config.toml
n_experts = 8
experts_per_token = 2
normalize_top_k = true
router_z_loss = 0.001
init_std_router = 0.00711
norm = "rmsnorm"
seq_len = 512
steps = 6922
dataset = "wikipedia_en"
Below are experts of layer 2 (counted from 0) of a mixture-of-experts language model. Rows are named router (the router's row for the expert), up (a neuron's input weights, with its number), down (a neuron's output weights, with its number) and show model dimensions 40-79. Each number is 500 + 25 x the weight over its row's rms, rounded and kept within 0 to 999. Numbers have three digits each.
Before each expert's rows: "comes before" lists some tokens at least twice as common just after its tokens as in all text; "mostly gets" lists some tokens that are sent to it at least half of the time. This comes from a sample of Wikipedia text that the model never trained on. Tokens count by the router's weight.

# expert 4
comes before: " the", " a", " The", " to", " his", " by"
mostly gets: " and", " on", " was", " to", " for", " with"
router:527489492481523484473529506472488494465492547537463512430497497487500483502494507470464476488486492532548483512467516520
up43:490510544461510488455501481496522530496503531508483481457516534512488542519525479532565478508512504499514501520496462512
down43:494520504517508533505540523505522494547454532482504527529453461517507487526508489495484484499533453430535549524494443491
up44:517489522472536522536490493464535498498526499486487474502518478552445533493478539449502503488452499515501517495463475509
down44:494494508553487511482517458466537473480557488500496507504511477505494525461454564494523514487491533480544505467495529449
up45:518493481459481495502524515489541462520496522495485537464499529532527493529525530484539469495516500460540503547492506547
down45:511477508533489525500474466481485481521527491492498523476491499498468475516505503525525546506484454495460473491500529514
up46:520509530485492484452523487517503514482481467444485506472554483461536536508478517515527515510493476505498520449522484531
down46:520469496483515543505489524525486501443494512485511513465504462468493449483465511488503490516487525478520500494521529468
up47:459504503497416526514541449507468503489517531502479481497515500472471562473517488485513478451549513524467504481499486495
down47:482500513479553484497519522535479463531487473508529487476505504518504448476503482503467489513488457524503563543489506483
up48:491468515485532542535503523503498483499504500534526521522498547500486529502498467503485536513499519516478511462524480513
down48:508473447557509532508473489466513533495514530466513539490525500516525453490475507452507472490463478498517476500440533481
up49:506518490503485449483556526502485470483444504482489503492485500471545474456523506537477501504538493494484495496539534472
down49:543511480517503498521511465523475519519487503525515566545495471507501481500505551512516471482448497460523517503479506487
up50:508528477487466459477536480499546542484502530527490527503518521504536513490519507481470482508474507469523516503525507493
down50:480465528497532505519457502487526527484519471481507484495485553513475504483509509506526553491496541503428455511488555496
up51:513481561486498512487521540511506507520490470489498522516500503476534480476509502495551436506513474499502481504539501517
down51:493445486521558477494509552491454537500515514536477503474490487482441537514493490524484525537500505490492491515466495477
up52:508524502536494507450507481501489469538469522512469488473539496485519502513481501440537523461497519489504450476495485520
down52:523471511489513488470509477515503490516462507572535460506496508506486490465486481538490480520465489509522479509478494484
up53:540481519531513500532449497516513544485541493528464493521480456509484496492473502514518496508498486484534469531496522497
down53:507518534508477469498489507462524524507475497472509516499525528494539504497517517490518462512429486518502480508518533470
up54:517520480498479511503515482490509518489521527508488509522510536481443478477537500497501485489510535485512505491472521514
down54:497528509512519474512503472528513513529520496533529503513562511495537505462475514549477510484524492451501466520497515515
up55:479459516522539500462505560484488499454454495507515501485522505478463499533473458481498466510468516469441533470496503539
down55:550496510499509498521479496482482510480456487527481518492485492524509483474493461498533513500570488508448477468467495519
up56:530556486488507482511561453480460502491514520463488544519518512505540506560467531494502518494518483489532468526461497500
down56:498457484530509525524499486459498497507491493525516470483518513501511505505498494477499499488491492535468453456495502530
up57:498512461519522489514517482555474502489489517513516489458491463472495476511471494504495503521497487514496501521490469488
down57:490486521528518518492519535471515488475549502500492493518554510512493503518494504541525507500512496512477498482503521530
up58:514511499477532499534479456491530505499535521510477510481518554493491518546508495503525441527483485457498529512470492521
down58:495519483511464525499533483523470482536459544466496493487524505520518508464490505459517509487489502470522456494498521446
up59:506514492552517515476464487503504546476467498486522473536500534499463490476502545572495552484561487515554530472505489497
down59:517497503479526515430498520482540504471508488522480524481513488485560518516496500516501528541511500503535477517548505499
up60:516458532550477498509502497517509527507516526470519516526467547506545493473499516569497520560515516490524504492508501491
down60:498465504470508519509479467500465513456504509494438497526509545514489493468521505540541520479511524496484550490475527499
up61:543524493474513476491532504489461504470516482542505540501528492475457535510478498526500490470475513431548492510512500512
down61:496498561505469480495469527533536475486479475489520454518464501519503498536540499495509493505496478479494500508470433487
up62:507522530553496496472483489521485517501490510520473502547474506518544497502518517509498485485503531559528507500528515516
down62:463494467460512484497495501452464446488504492505486477439498495469483500509465490510497494521482515501466508451496480507
up63:506523522522486520491481532542461497461449508507530531446496498514497482499513484518494482492471503491487499489500475549
down63:507477453486503497513510523466554529478555504484446522516512488486487520499526545488472506466523523520469471452494523548
up64:513524493479501497462560497529537542518470584468525477492482501497510487459534503453509479501502517516467471463492507489
down64:491454527484534516493495507526515496437497535514480472513513483513476482521458466487495493497486508453489587463482478457
up65:486497501464498499490485499492466508507503477498471472492497480540541508471491550499488492497484459485503465476547496500
down65:511501562496492482514527487525492519483474458478482478521463460553515519517510506483473520462464468531510478522509498542
up66:455483494492532490506494559499533483507480545507501476517473525512497464515476462509509486520489499501508504525514497518
down66:471476525506507492514473487535504506473482518520533497516535492469418528469515502544469507494492522527524455483486559528
up67:525473463480501545468533495483490506490513456497480518533497552518482510506519497473469500438524521518501497484471534483
down67:483514500519490521505496539555478486491486500524495498480523534497470512501479505518487477508485519475509507586525500544
up68:475514523472489488497517511488536473504544503513499473512476427528547513466533454502496476512533531485493492470511512484
down68:494491497427484497488518455467496525456499559484524488476554506530491512488465526526448502500493506549490471452491516521
up69:517482483468514488512519517493523497491468551484464527482481450480525482515491460489489498531487529518526521529511461533
down69:469469506530500502490464483493486482500514517517551481519499522554492463510526505498532477506538510501466493536496479463
up70:474488487513523466494512535492468463515474529486466508507467560490448488528514509511512499489486493490475535540496508516
down70:455511524482447456502500489508484501468542520529550496508533506493512474495503470464493477516467493524509518485527523505
up71:474479537519519506485493502510528462496532499505517500483530465475488467494511499490525502507498503496468450518494492497
down71:530485486498455496508531473473455523495434509504460515477470575513455522519517483507470486487500539493537539466499459487
up72:527456483473467513506512509479552479463575514489492519519496523510517491519506443510452521543504505487493488544486506485
down72:474557529495477463502476477509476496505441503485484484526489467524507488484462508493493484515475475489471530490492478506
up73:511491520524499479492467514500487490463456489544455500497500490512478526457504498459487513472474529499479460471490527536
down73:505511487478519515530497503494497507511503469506528524527523504444491523523532502479498488506523468493514479497454484525
up74:497517494496434493487520510528483511498477465486478493510516522461497509463541507489490465452495471464493536469517447468
down74:516455455483499478516507515477505456494500522503478499494508477502504494535501456506511515486505538481476501496470519510
up75:510448483486517515441469511505449459540489538481539489496451537540505456534467484500508510480480496500511528486462489452
down75:486489492508495463516488495492506512495531522503468490502528448498495534452511473501582489479588505487461494499496487514
up76:529474494500517464536470489502501448450522529527478542484485503527472493525528497492485496541464536505480509514519476545
down76:474497475476500493464526534504504518530472472477498470489489492492476502503457461472563484499532546529505473509504513489
up77:498474520531491528492495479508487504491505464536517532485532527492488529506495463484516500501499492460515541510536472501
down77:478479473469472497503480505510507462525532531549476518500493545499530528456520536528533509443456469502502491499509528481
up78:490497500544516482501513474531509462445505528503484497484501548537514483512528489520498529522495541466501524501474541502
down78:473465477533484537506538531511540543491514479534541516527532495466502544488496511498487484497515534512515487475449511476
up79:543472451465509517492481485496509442522519498542491494492528471484472521503491440476502527491490455472519496501497463479
down79:460534540473544481487493512510511528515507498456499492520518486454518471508527488514481517481544531521473504504473549493
up80:513530534478516541466521476477482502541516493530466452495471470499507475513502541453491477463475502469520533470478510497
down80:456475502494491523539476486483521481552484511486475543509481529504509527534491513488513507462528502562483486449488525532
up81:518507508479505445455525521461506507521484530512471471491456520469516547469537493492525549517494510541483518513528515472
down81:492487495499459503537496488534504494493476477502525506480480511533454488513499499454426529464539498490492522535540547514
up82:512495515496460526494486516500517500511521502478457452467507485511498505457529498495532483473468502496560502534459512481
down82:502512477507494513501502477496515521498533536473535505539532477469496493530465484516513499561518456516513477505487536483
up83:504493500496480527529523534453492510518511492547523501471505464465525504513541488522518521514515540548482447477502531485
down83:481532467441470472521512496495513497513562466511493480529482496468511523481513464488522532504447473490503510481462470427
up84:485464463529523456548490501498504522491512507507515487475530518524500523494497543528462493546506505480476500485521474494
down84:476494543481477518507493491493502464540461496547490516518459479517500516524491502483552542485497534488516505520466507534
up85:522455500489520535492483498460490506531489509521472484488464483553497512496495489535480513488546470508542502530506486492
down85:528465493539488517487469476518479478483513475502487528506493485510525527479515493538510501516521442517498506495460507487
up86:497487510581477461556509543445506479465490485512445466514493518495510513508483496515505534552489493519501489517475500508
down86:481527516504541516444483493518467479482545517480467521511474513512512517524532501493520482482512487440526502509485466514
up87:509500468454534492451481496525517504503484519494489503530506505497469518509488532511520499493493548500513439524486530516
down87:533497500496520508508536504442497518506497484484482549513515488519513488496484504413507489509479498512483545499558470508
up88:475547473463479477482495476492540482508557494530467528508560492483460481561488474471503531494483472470473458511503503492
down88:550527516505455518497537471499504502475542453455526501477449523466544558484481510485435500496477479523540513532487493469
up89:513493527467507516499512494485486455486526503519454499474530477518481503533538502503490502464478476489542479495471497500
down89:521533499505488483523504469485529491515471522502516476552477489456530520486485490524494505488463481485544533462515522499
up90:487490462478493500529493475464492485511522497506500530501476475499531512478500526473521491562526500462490502509517484462
down90:518429498524514513520510487500481486510524484503470512480555548544474502501480472484492461453488551496499491499494508470
up91:498521487475518494488517507531465500510498527504511471493477504497487546498511525490471527539492514531483518484542499510
down91:507542472512466446498471538504548477511483510517511503502478494515499505469485505516496554509554495485531498541499501517
up92:479429512493505509474534456502522456519466497481515526472456465535534461536497506469504513475504500501532532482511502491
down92:499517486525535467499492508537540513465513536494505543528510501501506506479512504535469484479519471508448442437536519480

# expert 2
comes before: " |", " ", ")", "–", " 0", " 1"
mostly gets: " |", "2", "1", "4", "3", "8"
router:564480458481484489493502501515476475518502493468491486521491479511495493514499457484490530474514499502534510503491492486
up98:498490479492507526449468490509522508526545525484524484478507467468529468501497439498538506496452529502561446495510528499
down98:515477505513518511530463482487465479477502501483498519525517509506513499483518516503476523465473492560494505505488500483
up99:518502473470513489501519516481546515465509490484487522504524515537504532463542449499499494527447510483525519525473485506
down99:510489517508502491488490459502505545475521502520491478493539492510482461536510541441484464509503499481485445497514494483
up100:470516476516515534464501450538503498485528477458495528501479523445507506505532528473478460475502514541535489454536481521
down100:501488523514527488533463489543480498519487557532506532455515493509503500463458512515495474498548495477530497490491488557
up101:504485511466496533482497456420464520494463501499459558512485502492460517493503493491523491495500446494525517499549506443
down101:491514488523508515535479503495547482519514520553469458475507484504512483507499567515518521480496519485511467474500493506
up102:557544542517493498455536500494459525483502524513492512501534492540512519477538496529478468485520508524502512491487487449
down102:458505492544479483484457475505528492534490527484470483462487519564519486472473503481488508493525514510530477521510455506
up103:528514481521445493522541506464530551491503489469491520469521511489502541492501519499542537485489514452522484470483452503
down103:484487521507501487493466540499527483505502489513525514528460469499532499496478485463454441475471475469547512475505513513
up104:500500442486499452516504488482484490526495474501498481507448480519527454539511519521516537448476491464549502458472521450
down104:502538478499503443512543477520468535520476428540548529536476479515476443456517501507501485509506518504503549532485484498
up105:521480535525479438497480504514544535506478506480498482523453489524498478511512498542514482472513529526474478487532520475
down105:521505459480511507519499481479489504492509511568529510453516527501516512513480458493517507502499528499479512500508486483
up106:543530541509492482474517458483485527525488504474556482526496469512459470493433515473507508478504538515467548553482518522
down106:523506527462499483474468489514493492519507479502537465487513490512502502535507494494504522536447503502490501497533518520
up107:476455514493488538496500508495511507541513506460507482489512506481543522555507549482514540475498478508547502556494495528
down107:509517475524533522523532501496487535471506570443479486499475514515514493548502481493484489496486488528475471449521444523
up108:493464474548487523462509551478481478491549550500476502480529478508517503514492496502513470529469480498496495480459458502
down108:472508524480529497511479455515485508509466488468531517506507483471496541509508501466481469483491483535540514489507493482
up109:504495435500479512482482509508499477513494526507525468494516464463528505506498482517494476514467460450518524552495495495
down109:487536500521529486518540512540500493465534484504467526514480491566463525466488483513505548480546526519459517479558493520
up110:518540503463472484515472460487539510487526437475527531509506474500510505444500497474477508478537474514480512480501512535
down110:566517496491497538464510495494505469527513481525478513542532458517544530520456492494539511492528498481507539503524446482
up111:475498458486492520465502464486541506456512511479515511501548564488505500470524485527490497482452490498497492483508461492
down111:500485494490445464547489480520497510520456468528495512502450484495518524478471560493499485506496492446513552521508442497
up112:518489473503524509456495518514488482468468500509496535517493494554539487513501477512462525456507497489546518477518530472
down112:493450463529513502515511477530502476534511486480527455516489547506529481483473535566496539490487476474527543501510526466
up113:497548497498506537497499483564476506505524507496503503521488512493520514493509485457481494490491499506509537484511483523
down113:468455457518518498527503518490513546469519507498464489524558512503504517489474488506487495511506537483452535486496483512
up114:546543465479506531477459490529528499531484508451437514455522461490494470496504491552503542508507545485468513474520484510
down114:465501524518467521504490519504471531535468496526507471475481471533471532502502484526501539495500494480494472505515548472
up115:551477495474487487450471521528491528484563509506480491488471489507556524484462510496498507482515496526504485489534476500
down115:511521530487550514470487491497497496507468526480471492531509474491515503508472535483451508512473502469521535532521483507
up116:514523506440537513496507517467519512506516509485507500481514468509501512500521509490505506503537452461468505551519504528
down116:486476492493441496432510494520529473452480488513496491512441518516516487467528516505500489512493487496524478479484535517
up117:520547450466505457471510523485508489503553515519491488511510502537465547526486496469508507520508491503513504531458539467
down117:443531502512494486496477489478473463527477479466492487489517479497501527468535533500526501490495510523481508567497438521
up118:494502485457432502478470503485469487500472550478484464514520456500491454509480526527487505540546472499510488464487471457
down118:460512503492502565488495491533493477524461478526541480520502455516536476498479489513511504521508492519509537518542487472
up119:516531523485444514521424509490467481517507481501477520489520552482493533499481527500504476543487490454475524513491451522
down119:516536503482528503497540519499510457482523467521485480498471509501511530510503511527478506471461514494505492473492526511
up120:478494476499541516534513520483524549517468497504465542516457529492531467449506470493513527474548532442532511525478521519
down120:473543540550457464518494486521537513470521506447447478519513511486459511520515521488494511529519493496499492490528486490
up121:545497458493498513494470494531502511500482508468507485503493519543516459521540492530512523501525487500493533523526464485
down121:534487576512509487538496456539532497472510493476480474475487530510501528517445502512478492478500482519531460476555517482
up122:506501506515531519491519510489482489467476485498459524511542474500536544507504526528479503558542472459493502531491495506
down122:440508544465525484500518491476495486478458476493500512462538516489508498483493535567517533524485514524512518530488458466
up123:489525466519457509500488482478495489503523516480505478503505526509511491517491522500553539482552516482481519465488475484
down123:528540477554484490494526488464503455490521554553420501508524488502489522511486512499452528504485492498508504496543516507
up124:501517504506454484515514521492557526478529530519511508479517467509483510496492481503508525475506524536522513524521450483
down124:501507486503497443536474490494504484517461501495560510483489532489508472488494530505514496504547487468481488504513503502
up125:534519517520518508491483506518474529505464509520526465483517525536495512482543466500486474469497485504496473482535495450
down125:530504530505524480490485511527474471519493495478496502537505507506472532492507486509467514452521470473471484504504508556
up126:530521468493537499446505483487512525494533535472537481473525516428480527505511488508479442504531517517481487473527505494
down126:495536520525521523554454519518560485521487530497531517533538491470556504507526496547491499499504495530487504509505474497
up127:540523477453506496494483505469522524564529454450503522531501492477499560488487488545489542518512514511497512512534460518
down127:506536494496500492530458553498520482503575517534480506469516491504485480496520434496510526510493561501491480494483497498
up128:488494529475484473515521516492468502525487535512521487491488458509548490526464505493498504516510521480467524511479492470
down128:512522506491509505526513507490526470493505477539495479506480510492489499482520475544542520500510498505512461525528504525
up129:505503503505467512475484509474509523531494452531552488519504506489488513500450482520512524472514496498481549491447489549
down129:498470511487458543461480491471492524478533503492496496462505520470491505479503506498487492543506517447471550493491461494
up130:508518477517543508488517513496539521485503497485533523459516501508448460509490526481530514520521485531505492500517509485
down130:475476514520526462470478509495492498502539495498487470497494515541524467502483488456493491476494546513523472474492526492
up131:530511466531503534532523501468481517510470492495481504511532517486585456493527541492518487519479477508499485493487492470
down131:488539475473559518508498557471492480509502501531513494508444557475534531492470489494515507506495499510493503498500453490
up132:461455520518494482516503492472514498478475470404518509505514486483525463558498444483518506535461530498515490518507483504
down132:509484470482523475541460510469515493507510495538509499503492510504466494542532430473509493465467504512495508465521484516
up133:488498467500539477494498492503510500464545521485500536452519500479499489505538479506503537468519474485543470500522497507
down133:460521517507485513538481481473470482441531505482454455499465476546484527473479497541484521538530490498499488481519503532
up134:553543500538513496476486482522509509507507471530494504506505484511509561549500483449496487500485481464537484510480518476
down134:472478544532481512529510508528537476504523499490496454523512460486546544526522511476508512530502511468455498460472515458
up135:499559491488527492530481491526490504527524514510528471507478506502494512435488460528544508518521495513501532468514539508
down135:487510527505473536441491484499491541522509542494470521502532489536509525509502498496501464507487515510511499483510486506
up136:521485493568512532491483490496521491506525509479479526476462504499488482559506480519459519458469503509508499479498473485
down136:486491522496483444514455540501483524492518473525542483480484538500512523497502547501530498493536486515488564529505522503
up137:511473494510487497491473498505524514507503497496538522497527511508510513461522504505494514542526501520516500500529483478
down137:504509513467497497525452543527531487530580535507530469526468512476505513477489507516499464538511523548550519501473493499
up138:505464491488490502460504489486455492503529532504480526488503483484526511545469494474502520508461556530548536503466485456
down138:522530480509497494495508522509529515470495556492509532507472501500491492489546476508467457452550478502488503517510498468
up139:503449436497493508525480528473494524460516486496472520517492514533474465524516484533471454473500544458533445448540473531
down139:502487495516534551498545489487524553501489456502539508472554508495467488494496477499526470505469530493480471518515511553
up140:574527487509453500461510515511482513508501470500509511486494515463529555520520445526499512498541517495505476534539445503
down140:477528528546455463528548490545521494492464482490534468476517505513510509505486505502532498525506478503481476490496511562
up141:506457519524500471463526473549490506507471552514545484535522508551513503521489503555500488471498457488502490515482483471
down141:484505482479492465509483496503521516502457515502485525492506487452535469525524478553507481467499511536466469524495524519
up142:513498484471490489534449489516493453514479512523455482488521528505486468498492504525505481536505547498517548484484494498
down142:483483480509495511492458510496503498500548531522524489510486517507564501503488473504515483509527494504496507528551521520
up143:511504481527502501486530495491510495571524476520517523540497525557492503483488471539509512496480494465515529526475506531
down143:475502475475467514457448482525485548511504486482476472505509498476493499508478474488480460476491448463480553424516525526
up144:544493527506511498519542504521470476560473509453539500527517483510488506476466508506500525490523486492488503534495547523
down144:510564494536505490466489531520514523500517493475474505527487515511504480524462518486513482514478491477475484520498547497
up145:535536459444509508505543549525474483526490492544482511476480497481511550522515467456498496551502566509519513533495484501
down145:519509561504492494516481466497543493540496493484516512511546515504549435489487491535471493518482528532460496478495530477
up146:490479507509476429504502509551492487541477482478524495546558486475504506497494510498509481494438509470484504523496511491
down146:516480479453459450478528525520533508497471476517454473496485511536521447507506495461468502488496457506491551434489461519
up147:491491497485509515491500508464503498515477491499502504529503456501509491517516519439492457514502490500534476488528493516
down147:505516499469493510506474463503514525510474468495505521484474553545505503499482472514490463491519508489483525482474506460

# expert 0
comes before: "|", "-", "\n", "==", "The", "==="
mostly gets: "\n", " ", " \"", "==", " was", " is"
router:532473503491529481492518516463495460478514498441470504499491486503470509455496493480486480502454523472508498489526473479
up43:469467528523494482517539460474516493522501492509493479498442508502457520517472536468527555477499493536518519476499458497
down43:511538494516512485492513471529524463489515507487558496523466510488572459500519458516496510493512534499492481506493507488
up44:440483499495544545494481487473513524468500494481497488526476477528519488472519506511484492525505496482571505487517515519
down44:473524439553501510537490522490507534500498503473501533551488502471533496528509493497475511466457489492532499492473520507
up45:487457501557473484484502513497452475452482471507474498493531504523488520518497493528497486503484495512473579548481499560
down45:460491531481482518509522458477486471476498483465498496519477532478499511536488548480501511521510499503478500515541535470
up46:486477455544540503521569481507461486534519520500489473465491533512481470495500536498477533524468499522472482460521531511
down46:523557538474485467523525489527471513532524483470500479538456528511507476452498481478526496481514456485547510510498516526
up47:494473517506532485503494515532479472504496525531549501449535496506530505508480497541485471465470478485510491479496505516
down47:565491485492517487468495478488521480501494513499513494518491478499548511538537489471540522494520455492502474530533500483
up48:506452530460529508510501483513484547505518526504554463507537497507486508479541529514487521535561476497509512496517530527
down48:491527494510523501523498515506417465535533482498529547559467558462535477454488521503537509480492445481499500527498497473
up49:514484502468476484527512487508520473447516478497463536495462483476514477524510477530521463511548488550477528536494517544
down49:518473482472476531515485550551450484511506473524549486514469504477499519527489529499493527489494497493558478544536469531
up50:537537446507454463498545490528513479504495506514462473537525457486504469491498488498512500482481515502465495521453490487
down50:531476465538478476465507521513528526513486523487484504448470467533458519471488522527543508499529505472510488481523555472
up51:498464503523537493460493507473486514534488504456521473512466486488473496487523497520451520504482496525477455524551497534
down51:466518502490501459526486436485497494501500530491481508510502537523543477454489495479510489487535482531442484484496491502
up52:544471484510504499504498514510460510473504525524519522464500510525487516527479509481565508480482521495506533513507516480
down52:516495544485512532515486536504531482515472502482479482514488511490505499454507500514462500464534490529502493525484518536
up53:484465445541506532496492506444513478511510505451483512526480484502510491489518476490533480496541489553452475538533509493
down53:502528487525529480492497530517503497509510501476520538546515474443509508479505512514513490516464498491481544471511508511
up54:535523475520529503477524475540472479497529504484450536472543516519489515485450542505498486493486497512494487505510526518
down54:476528462541489516538521516495508497473437473516489538500516513474495526506449527477501458522524498499481519479464485450
up55:481513452507543487508506538474500471477468500479495502524480515449550489482517510511501544478463510479515555503495505514
down55:542503495540474473494511522505460531484482525458488558513496524506506478487477491479467497530514533508495515457491529469
up56:492476454523527512510525496477504555507479490501507527491476517527448513478518499488470521516507506548509557475514496552
down56:470486514473539487500488487527500491481465488497491527478515505516486454501480531474485477524532554514491459457504519504
up57:483443448494507499498469483452486459481557508468540499502522524503484484463503476509505515535497536467518464500522522533
down57:536505560510507458465497472514506494472509497490464530490497496472499490514498506528492519510508512469474529474493488508
up58:502514565503500503532507490474451517499545478506473499506505458482497509527481494454486489452503482517503512479499508492
down58:518543525459522483485536463497493530525507489491486478538455464532539501470494530541514529515470483467499528497491472488
up59:508492476524558515511517479491542527504521505495525514525519499491524531507508530536493478519468495472520515515554504546
down59:461496480540480513461558532453499491513529484494511484457459518542491527435476483490530487524491494527536512522477476511
up60:489478499500511517464531463499484544460500472501466487541523516467491521487505508455538515496467504496476499500492508539
down60:495524566533482499482501460515497479524466471460515445521520492503508514462498469497484484512490478531511484547500500512
up61:491490490475531412489471493483501490524513481511513499511436538519476513534479505480493490532509523505508517522466534484
down61:478452514527468527504475481474506511496501495551533461521458524444484487502494513536463520505527502523526495450484524499
up62:474520449514477477468501526476476488496518549522496485489481530453537536505490472475523537515523518504478474503503526484
down62:525511496525506506509500520508446537491501501471517500493459483504512498486460538494506503530518509498473534514493542525
up63:499515493510511491504491515475461519535521477493474489473494511476467449518487522480470525482527499470516523511524500507
down63:443512484482530523516488536528481475542483488544503504477506486483486497475508511520540510437485502555464518492512504469
up64:562450492496500464503505521490503508518452483466506506520508501470439536494560505481460514493450473493503492519499528520
down64:466525484519482549506498509493478485491504534514507508517529479551508506536535538534513456502493441511493519518515483509
up65:472502484522498485537495463480539467506470537468491510503445537538494520519478451492534547495501469494508521478510463477
down65:521441485488503509506487559470505488490547541527500508506512463483471512527460476506533501489532462510482474516485488447
up66:524481533523502504483485484455518502526499520525480537483461470507485523484505553523493457536547475506529530509570482503
down66:466486478499503471479527523531485516481488524521508507492545500565487492530493507497500517480463510517502494466496498495
up67:487536471473483490453514464499503484519514536482479543498518523500514514516486522530455446475480506483476474499497469490
down67:492518459484553499475492482527502488562491497492518507474503533511500489473476500508505531520455523508484474521455474471
up68:469493557491510496542511503497509528531533479489500511549487472468478531486497522477529507508485466492499516505494483496
down68:510514487489489527537508503494551508485455502537451474470481517521480479502471483491471492509553495525469455487482526468
up69:479522505486519471472514477446448510498515515508488517455463497475546513544488501477488492502479474480490472484469480505
down69:498488485485510535499531502478476478471472526520496474531530531509500469502504478489475462487468513515462500511491510456
up70:543460501492484501508529472528519465476509510486478506497487494498554500516500483486459495579461506477503522531507500474
down70:498498520507501481490521503460462523501471492464471495480485478516510456512486478527532528499494521493486485498484516496
up71:484464490483523535506514487449512491547496448498523506534497491498456476471498523464504461513475527491495512485545488526
down71:471475540522500496496496515504519503468480476493482547546469470546504547544526458486483542515494507487547477520549516516
up72:564517504510491517530504500508456477463506494452479495510484469505497499528525525522485504518507546507543475532540469502
down72:509482517532524492524460542481513510474528478492517505511508498468522547470501543482482480513523502535495517487487531481
up73:488455523475512521496518502504487489485505493488470499460525503533482504495480497477490435504509497521469478498490487487
down73:448491505493497493492476499495502511479475491458451479451531538538518492484475464512504512471498502517511506492525476503
up74:513505506518534497496501500479511536498482495537493512549522535508500508524514570476551530471544500509517496533519497510
down74:499452529498526523519474520440462490507501508494502511490510515502487519500483493467512470537509480466515533507479492517
up75:532495455499472445520519496471482460465491490491464492539486470535493521504552502483531513536523530476521515528500499513
down75:499546534557479465523494468475523540543526483500506509520496513503500482498467497472491517508464479486527518477483547446
up76:464489494552488469482485485496482475522501460502430455462524488486480539539436462559475493508476488528471468503471518500
down76:474528527511503492503565505525555491475483495489516516540496516479484512560474446486509489474517504509492467488522510487
up77:559494513443479510509542464518547484464465469480506521464514541468486524517486490499461435492502525558497517479539534492
down77:468484508520509520516496541524524514479518472481498488511518506461482458452456527477519486469488475493496507536490511488
up78:517513461557528481506519502509481501484497476488508546461486480525500529486492468542515531474504495458459496520498487459
down78:504483515488512498486501496489487454518512503479464452554480450540457479483458509482506484561499549455531512505488500455
up79:470513534525472498512528506461515477478514515474489489462503489486492495494502536509499503515447507512483502516488474533
down79:526495486504542515501520520509465501505504492491469535482468513498494514498539463482478466511483507487535524471484474421
up80:522499478491512503526496502461475455524521504512434515486521512530505509484479506528486473498485522499514498535504505434
down80:493517511499508510496481537471483531493474507485517509528483522509551477500514489476543486513504490531547478514531512506
up81:481525503488472475528483508502517497457518510516514515496506438487512511493516503513477467511515555473544462478513528484
down81:488521445471505469532542494449509475482517476496490514527501494528512535491476486468442500496486474491509514498531501502
up82:510520465476538477472504519480525472444451519492513499512515453499517537504568488506459514572524514547480503502540493521
down82:447491502499509486487492520506494497481454502485500546495466532479504468486444526487529480438445508493512499528507534521
up83:505439489471498513503475476532503458524495496483545479492511540545486518508509483474498502496489505471536484469514485517
down83:527462495521488512485485499500553507505472562488541500482497528517503455536511529479507505503515539434488524488479505478
up84:529491458530517510500527532527497496470458504477499518503491529556518474491543503527545514478504495505495522515489497481
down84:514492502475471426501484473503509526492550515470450508484484500498511511459506531498481508497544527497490503478528469469
up85:502482471529518503462547514509481512516503522510464475476484465544471508543516447480488497519449500497497511473538479447
down85:525537479529462557516473483507502525504472520550504507515519478535511494456500521484494528484496486508545480512513528499
up86:528496507509487472473511484499472493480505522493551522478495491527494478500518499497547527528496498524475555501537528474
down86:469510549464514509479507535495484522506507521518510521456515536469516548497487489519541506520475511537575477526490485530
up87:486533514491475524495447502500477511533488509527483496508468476483526541505500477505486537509478501505469491532511527472
down87:499512516462471543525489497526516507543470451560496486512532493531542481476521505482537502502487497499519509517497474476
up88:531507496561476463518497506490486511512495529534547491506492473567487506470520526527531501491501516488514462555473515535
down88:489527486468469466486469487543446489528494451512481518549455474511501495502510542470503490524515497506514497520474501544
up89:489507521481554503491556536463478503508512525487471501475516483529490502430491529481514503499483540515489525534507518502
down89:496532512500483496557482494548498504451452496513571542498505503474505442483470466534482541462484513496492527473532510522
up90:429504460499500523466490513504517486500494461481503482504505531501475515527513515501514530509512535470531485493511511527
down90:531535533489487488493544499450504534485524558511467499479508498458502441578532530493471514496468506506496520451486478533
up91:481523496544516482559504475471510505523487509504484475461491482516513498501552481507538483454497526525492482455511468510
down91:482466482550509520519470499480521488468484523473502520482544501522481502456500507511535496463487458479432473459489501484
up92:458499466527505548505473491488493496487518503487513500520510508453503505438521516528502491518483500502533510520542462495
down92:521483478494509496517510483502488478501496489507509484488512499473510501485496495550518520494504530463546483488519507466